config.toml
d_shared_expert = 0
moe_layers = [0, 1, 2, 3, 4, 5, 6, 7, 8, 9, 10, 11]
init_std_router = 0.00989
positions = "rope"
qk_norm = false
tie_embeddings = false
init_std_o = 0.0
init_std_up = 0.0369
lr_mult_o = 0.887
grad_clip = 1.0
schedule = "wsd"
decay_shape = "linear"
batch_tokens = 131072
doc_mask = true
dataset = "wikipedia_en"
Below are experts of layer 6 (counted from 0) of a mixture-of-experts language model. Rows are named router (the router's row for the expert) and show model dimensions 0-255. Each number is 200 + 40 x the weight over its row's rms, rounded and kept within 0 to 999.
After each expert's rows: a language model's description of what the expert responds to. This comes from a sample of Wikipedia text that the model never trained on.

# expert 15
router,199,208,235,177,242,200,235,104,192,221,213,131,180,208,236,147,196,252,217,300,264,185,253,174,199,212,203,125,173,213,207,164,196,200,259,159,137,256,192,200,132,226,225,169,128,150,277,272,189,160,267,191,176,228,227,243,156,225,213,172,178,211,244,163,264,164,309,291,216,156,177,255,166,244,253,197,126,280,215,164,148,225,190,196,195,196,220,136,126,129,227,175,236,149,155,228,180,223,205,223,181,96,253,159,222,241,202,169,146,180,199,160,174,250,171,158,176,203,222,164,166,185,217,208,177,291,100,230,175,178,257,239,230,217,190,222,185,173,218,204,179,194,200,229,173,219,172,136,174,174,209,155,125,224,205,203,144,186,217,200,190,228,191,193,210,148,250,228,148,223,131,243,236,245,172,211,198,213,103,243,206,168,226,208,125,148,210,211,230,82,205,157,188,176,203,164,164,241,171,220,133,200,219,184,242,158,175,151,196,248,189,176,263,273,123,196,194,139,187,238,203,158,196,234,159,219,151,178,209,186,232,151,231,216,230,221,232,241,216,158,229,239,241,221,189,219,234,135,224,245,242,142,224,185,216,186
It responds to: Table cell separators. Pipe separators and semicolons between table cells after numbers or names in sports and results tables, plus month names in dates.

# expert 5
router,172,193,235,215,195,248,241,122,213,233,228,271,159,182,179,209,123,231,159,296,141,220,158,253,253,231,153,160,238,186,128,256,235,202,141,284,160,216,161,176,193,207,157,233,178,291,159,159,185,114,192,138,193,173,217,152,239,250,186,182,159,147,180,188,154,191,183,220,197,160,209,225,185,135,243,144,202,216,197,254,275,214,212,171,216,189,171,135,219,153,194,214,163,218,202,196,214,224,145,259,269,212,217,173,216,189,161,211,178,185,107,225,165,222,342,246,161,193,156,129,208,188,220,166,156,239,162,145,218,138,229,233,204,218,182,246,206,210,255,197,206,185,182,166,220,160,159,180,183,175,233,231,127,221,190,169,159,89,185,157,263,232,208,221,164,229,166,222,168,145,183,211,242,141,189,163,216,201,170,203,194,180,186,267,204,203,205,217,160,135,191,193,242,161,259,244,281,219,188,203,184,121,177,169,251,254,165,218,172,145,221,196,190,231,201,205,187,177,165,222,197,219,187,300,214,205,180,213,210,185,273,177,178,184,192,244,183,192,183,247,155,237,202,166,284,265,171,178,114,202,214,159,294,124,157,273
It responds to: Decade prefixes and list markers. First three digits of years such as 199, 201, 196, plus table pipes, section == marks and list dashes at line starts.

# expert 14
router,230,236,203,119,194,255,199,209,237,171,147,131,165,182,233,163,131,202,205,255,153,110,263,207,159,206,197,217,234,199,219,161,213,187,133,194,205,243,184,165,219,207,185,149,239,151,223,274,257,153,241,203,157,199,157,148,154,249,251,205,204,189,206,241,163,176,184,199,217,212,155,230,208,146,211,154,173,208,223,186,219,238,159,158,198,113,193,217,158,200,232,160,157,127,277,204,235,271,210,279,181,204,185,192,291,227,208,217,230,179,202,156,186,195,206,268,181,199,235,257,147,242,140,209,235,204,164,161,179,244,157,154,309,192,154,222,206,248,255,171,190,285,217,259,186,215,245,253,192,215,206,170,200,251,233,109,213,178,223,167,177,229,190,116,238,180,193,199,212,248,203,190,190,222,161,218,277,187,175,134,144,175,234,194,222,206,171,205,104,179,185,174,201,134,185,220,160,189,221,181,192,194,204,241,237,244,182,149,197,125,149,198,146,177,194,256,207,196,229,217,196,179,244,192,236,172,202,159,227,117,218,144,310,196,257,229,244,289,119,263,223,191,196,148,213,226,307,187,178,299,283,215,223,198,212,218
It responds to: Taxonomy and Latin suffixes. Species, genus and Latin suffixes like -idae, -ensis, -us in biological taxonomy text, plus word-medial pieces of long words.

# expert 4
router,188,275,229,199,214,193,222,141,234,213,209,157,217,168,197,175,168,111,122,241,196,182,158,254,197,245,249,198,152,153,204,211,223,177,179,129,109,185,146,207,207,210,164,257,159,89,207,179,155,123,245,186,230,151,188,149,189,183,208,155,237,185,205,169,188,203,174,167,163,284,182,234,212,172,138,149,236,338,171,211,142,185,178,241,120,241,155,217,193,168,162,210,177,199,241,233,201,174,238,214,166,136,231,196,180,173,193,212,132,222,130,158,281,247,228,232,197,191,158,155,194,209,210,161,154,224,205,146,201,210,225,245,222,153,272,185,199,218,165,184,241,235,186,225,170,209,198,246,146,196,119,197,215,230,161,140,142,88,166,150,203,337,241,209,150,190,140,165,200,156,138,223,169,197,244,175,162,154,159,212,246,175,247,206,201,164,164,245,138,152,195,176,216,235,220,195,214,202,190,227,201,119,187,170,210,181,196,184,251,172,138,204,200,225,195,234,163,133,164,124,234,207,173,203,216,142,250,127,218,186,225,193,259,179,238,223,214,163,228,222,197,107,137,198,229,172,227,242,145,189,167,192,234,132,194,214
It responds to: Spaces before years. Bare spaces before years and numbers in dates and tables, plus biography words such as studied, degree, University, career, appointed.

# expert 13
router,205,189,192,194,199,133,252,227,217,222,206,216,182,227,126,142,170,219,117,198,205,201,156,226,142,206,146,223,151,258,178,214,199,193,288,188,207,235,214,198,203,241,138,241,213,226,315,119,155,252,209,171,180,234,112,183,257,180,180,205,193,264,210,194,217,189,217,228,165,206,267,248,178,145,151,142,253,156,269,193,199,184,110,178,193,242,166,193,236,208,198,258,220,160,216,197,227,247,232,166,184,194,252,182,205,285,173,193,268,184,278,138,170,217,215,177,227,207,157,153,162,195,165,205,148,258,183,161,206,170,269,248,286,241,189,176,196,201,233,245,165,262,210,273,235,236,182,51,200,179,149,241,242,214,174,142,91,163,201,220,184,160,170,149,157,260,232,264,235,206,130,190,176,163,131,211,233,173,209,179,197,177,261,257,201,170,193,208,161,186,78,170,209,161,211,186,226,184,190,252,185,166,224,244,216,182,215,267,224,250,212,224,168,192,175,142,184,226,192,172,160,215,191,249,207,190,220,232,254,162,210,238,159,194,222,224,200,206,249,176,236,154,203,191,184,280,175,197,149,176,228,188,245,221,277,272
It responds to: Names and country codes. Start of proper names in sports rosters and results, such as country codes ENG, FRA, position codes FW, DF, and first names.

# expert 0
router,155,266,179,170,126,143,251,193,218,211,196,232,240,195,245,223,204,195,137,213,176,194,175,208,174,225,184,132,209,249,153,237,197,188,279,169,212,272,222,254,197,194,222,181,188,210,223,190,238,189,94,122,142,181,232,207,188,184,203,228,160,236,299,189,154,187,187,367,174,236,211,215,214,202,196,208,199,279,185,169,245,187,193,96,159,202,197,180,219,150,176,269,188,197,181,229,223,292,211,194,191,205,276,181,152,275,192,189,156,207,267,139,215,200,196,273,202,165,201,172,175,168,179,206,136,264,177,201,191,160,169,236,261,234,276,159,157,212,135,210,164,209,230,149,168,187,215,177,210,116,231,190,199,250,132,175,188,188,238,144,168,213,213,134,205,186,277,209,232,221,172,193,190,156,185,222,188,214,246,97,198,112,232,168,201,188,113,200,280,176,223,166,200,185,210,208,207,218,154,206,208,134,281,219,219,209,111,221,195,175,281,181,198,196,176,227,198,183,118,166,202,298,277,178,200,158,245,270,215,224,212,169,227,211,152,208,216,217,205,189,203,209,225,155,239,211,172,239,216,271,156,176,236,198,231,219
It responds to: Proper-name word endings. Final pieces of foreign or unusual proper names of places, people and clubs, such as Folign-o, Tart-u, Vik-ki, -ville, -berg.

# expert 16
router,224,237,176,117,233,212,206,205,190,237,211,200,212,185,242,204,232,244,258,157,110,105,253,210,187,253,222,153,172,175,300,148,185,166,184,248,145,239,228,176,165,185,151,159,271,216,226,206,150,204,207,208,155,263,135,210,210,124,239,198,185,236,206,191,219,243,229,198,189,193,283,168,205,217,225,220,259,237,166,221,201,199,232,199,184,187,153,252,195,192,169,214,229,178,154,203,224,219,246,277,215,169,241,133,270,155,235,202,204,150,186,256,197,219,210,202,104,147,207,157,166,157,200,216,240,199,118,284,247,166,166,226,221,268,174,189,229,185,209,176,188,256,179,162,206,219,169,194,166,130,196,195,161,126,173,143,174,175,204,145,142,240,191,220,249,267,252,201,95,140,164,214,275,186,184,259,245,154,224,210,161,175,292,226,212,196,188,254,101,238,179,212,188,167,302,196,185,254,197,172,238,183,201,258,198,195,165,252,197,182,185,142,189,288,296,219,192,192,195,234,187,207,131,303,193,209,256,205,210,190,240,140,184,217,208,182,172,243,187,199,162,133,178,240,186,179,176,216,258,180,212,113,212,230,209,176
It responds to: Statistics and table numbers. Numbers, percent signs, decimal pieces and table pipes in census, election and statistics tables, plus words like population, households.

# expert 11
router,193,215,202,174,142,236,298,177,210,184,172,154,153,254,217,212,192,211,189,302,278,239,185,237,195,299,210,207,174,159,240,218,181,228,228,220,157,291,164,255,190,252,227,226,231,212,168,141,205,215,208,221,210,221,197,165,143,138,175,250,217,145,205,244,139,249,206,221,209,168,149,200,224,210,232,173,183,219,229,154,189,161,236,226,201,130,133,213,173,172,202,139,223,232,108,207,171,198,157,207,300,139,193,149,216,208,241,165,190,203,131,149,170,196,181,148,216,175,213,197,239,219,214,163,189,192,169,225,150,240,270,180,184,244,149,251,205,214,176,177,255,193,151,222,146,180,193,200,222,165,204,182,103,265,190,179,104,169,266,166,187,177,201,148,230,204,192,168,175,184,235,195,239,145,187,298,192,112,188,226,177,191,207,193,230,142,175,208,166,134,225,189,250,193,176,143,258,196,139,237,153,157,190,177,183,187,203,92,282,199,271,200,152,258,177,218,191,148,247,226,265,161,195,281,264,131,244,169,200,166,260,186,231,225,251,202,294,181,242,192,233,163,207,163,243,226,246,268,244,154,177,165,209,171,214,197
It responds to: Sentence boundaries and clause links. Periods, paragraph breaks and clause-starting conjunctions such as but, when, while, because, However, ending or linking sentences and decimal points.

# expert 2
router,205,287,173,151,167,231,259,209,226,194,160,207,131,219,212,193,179,256,168,192,156,248,170,188,211,251,194,152,200,162,158,185,166,202,167,195,150,179,145,166,225,214,145,178,148,156,223,301,198,141,240,175,261,208,196,128,164,202,136,147,196,259,248,204,196,261,186,204,152,221,210,226,248,243,154,244,112,238,220,247,217,227,203,154,158,249,200,165,158,154,299,197,157,169,187,207,242,201,222,245,172,203,184,197,196,259,187,253,164,115,235,192,172,175,287,182,214,228,150,179,185,196,184,196,198,239,175,198,194,234,299,181,212,275,165,255,213,250,244,209,171,206,202,191,201,197,155,143,211,207,139,197,175,277,263,174,197,210,215,177,218,268,104,230,283,273,188,224,220,140,172,204,238,176,187,241,158,114,112,212,195,216,167,273,92,199,178,154,159,188,241,154,190,227,242,177,147,173,200,175,144,202,200,223,212,192,207,156,244,215,269,222,166,204,177,208,198,165,208,162,168,234,200,176,183,192,225,239,207,142,197,181,227,186,185,287,161,232,188,250,181,208,119,195,132,240,232,148,107,121,179,173,188,187,122,252
It responds to: Line breaks, list dashes. Line breaks, list-item dashes and table-row endings in infoboxes, lists and tables, plus "See" in "See also" headings.

# expert 20
router,160,157,184,186,249,187,155,187,188,220,155,167,199,183,217,191,163,161,198,268,54,181,218,159,158,194,151,227,218,200,175,178,219,191,158,212,185,227,177,184,181,260,196,181,182,170,201,167,228,171,169,227,167,188,249,159,135,191,267,247,212,233,293,183,161,321,255,251,148,158,189,215,232,213,208,212,215,186,278,238,155,249,165,174,186,203,145,204,212,200,265,235,199,176,225,160,250,266,197,174,163,217,229,168,214,236,97,199,159,198,186,207,153,237,171,258,183,144,208,191,193,216,210,166,199,206,174,229,89,258,103,252,203,188,201,221,63,172,140,108,134,218,196,192,196,228,220,176,234,242,232,176,214,171,234,171,213,222,215,234,173,172,156,207,106,245,232,177,208,147,224,223,205,177,154,248,288,217,152,227,274,215,207,254,234,183,211,212,185,240,229,195,248,232,199,223,174,220,155,215,237,165,228,277,220,187,172,180,186,243,195,151,179,234,282,147,225,205,235,182,200,223,275,216,185,113,185,152,167,158,217,175,240,231,256,176,268,198,124,234,156,236,152,189,181,260,187,222,163,178,130,253,231,245,253,209
It responds to: Buildings and infrastructure. Nouns for places, buildings and infrastructure, such as station, line, building, Street, River, Airport, often after the or a.

# expert 23
router,175,172,231,177,175,175,181,174,243,188,191,157,160,189,253,192,190,280,134,223,144,202,205,207,221,254,228,214,189,196,211,185,185,236,177,234,188,316,194,189,229,186,183,137,199,210,184,225,203,170,198,216,228,204,186,166,261,157,217,253,190,119,277,187,208,251,234,267,97,131,263,208,174,222,241,144,240,282,195,195,267,164,210,209,131,245,211,165,212,166,238,276,210,112,246,190,256,242,198,264,254,143,232,117,263,199,183,147,186,192,209,185,248,219,229,193,207,141,227,95,183,231,244,225,233,211,191,241,193,182,150,245,240,180,220,218,187,201,232,126,232,183,224,181,168,202,173,206,175,120,138,202,196,199,239,153,138,194,231,119,171,182,179,186,208,231,230,197,147,168,163,241,168,236,208,191,219,210,196,226,213,164,306,189,239,178,230,162,222,68,182,229,205,181,237,188,210,254,132,310,230,187,196,227,230,238,226,232,196,172,202,210,164,216,142,197,180,190,197,129,190,165,232,203,191,245,186,168,148,152,207,205,175,166,268,164,211,307,225,171,178,209,216,154,237,199,243,272,176,226,236,187,168,162,176,322
It responds to: Number digits. Individual digits and small numbers, especially year final digits, scores and dates in tables, such as 201·5, 1–2, 17 April.

# expert 17
router,155,200,123,202,199,191,214,143,239,232,246,234,146,196,167,200,198,192,80,211,148,200,260,185,108,144,173,154,221,192,156,264,174,153,205,207,183,182,193,169,248,198,179,281,223,196,234,256,140,191,166,162,193,190,212,128,148,218,199,206,207,208,142,125,152,264,249,183,128,256,221,252,319,201,164,173,236,257,221,194,140,226,163,195,176,156,143,221,208,204,176,210,192,188,215,165,220,268,219,170,128,149,192,223,241,151,182,230,196,177,206,159,154,285,243,176,102,188,235,186,183,219,252,161,208,197,206,163,223,170,120,164,195,223,255,286,168,188,191,174,174,247,122,172,186,191,234,198,218,183,114,238,182,199,229,152,245,203,211,164,213,247,308,186,206,270,129,238,211,207,189,210,219,222,194,260,206,195,211,226,151,240,205,170,261,145,188,194,154,229,129,197,216,239,231,201,181,175,228,164,221,114,219,232,275,195,194,173,258,215,215,182,155,273,280,235,194,179,157,212,181,217,167,172,194,211,242,121,211,198,144,172,235,230,127,192,232,213,223,165,152,132,145,176,292,218,208,229,238,194,225,201,213,171,265,213
It responds to: Politics and government vocabulary. Nouns and adjectives about government, parties and institutions after the or of, such as government, Democratic, Committee, Minister, Social.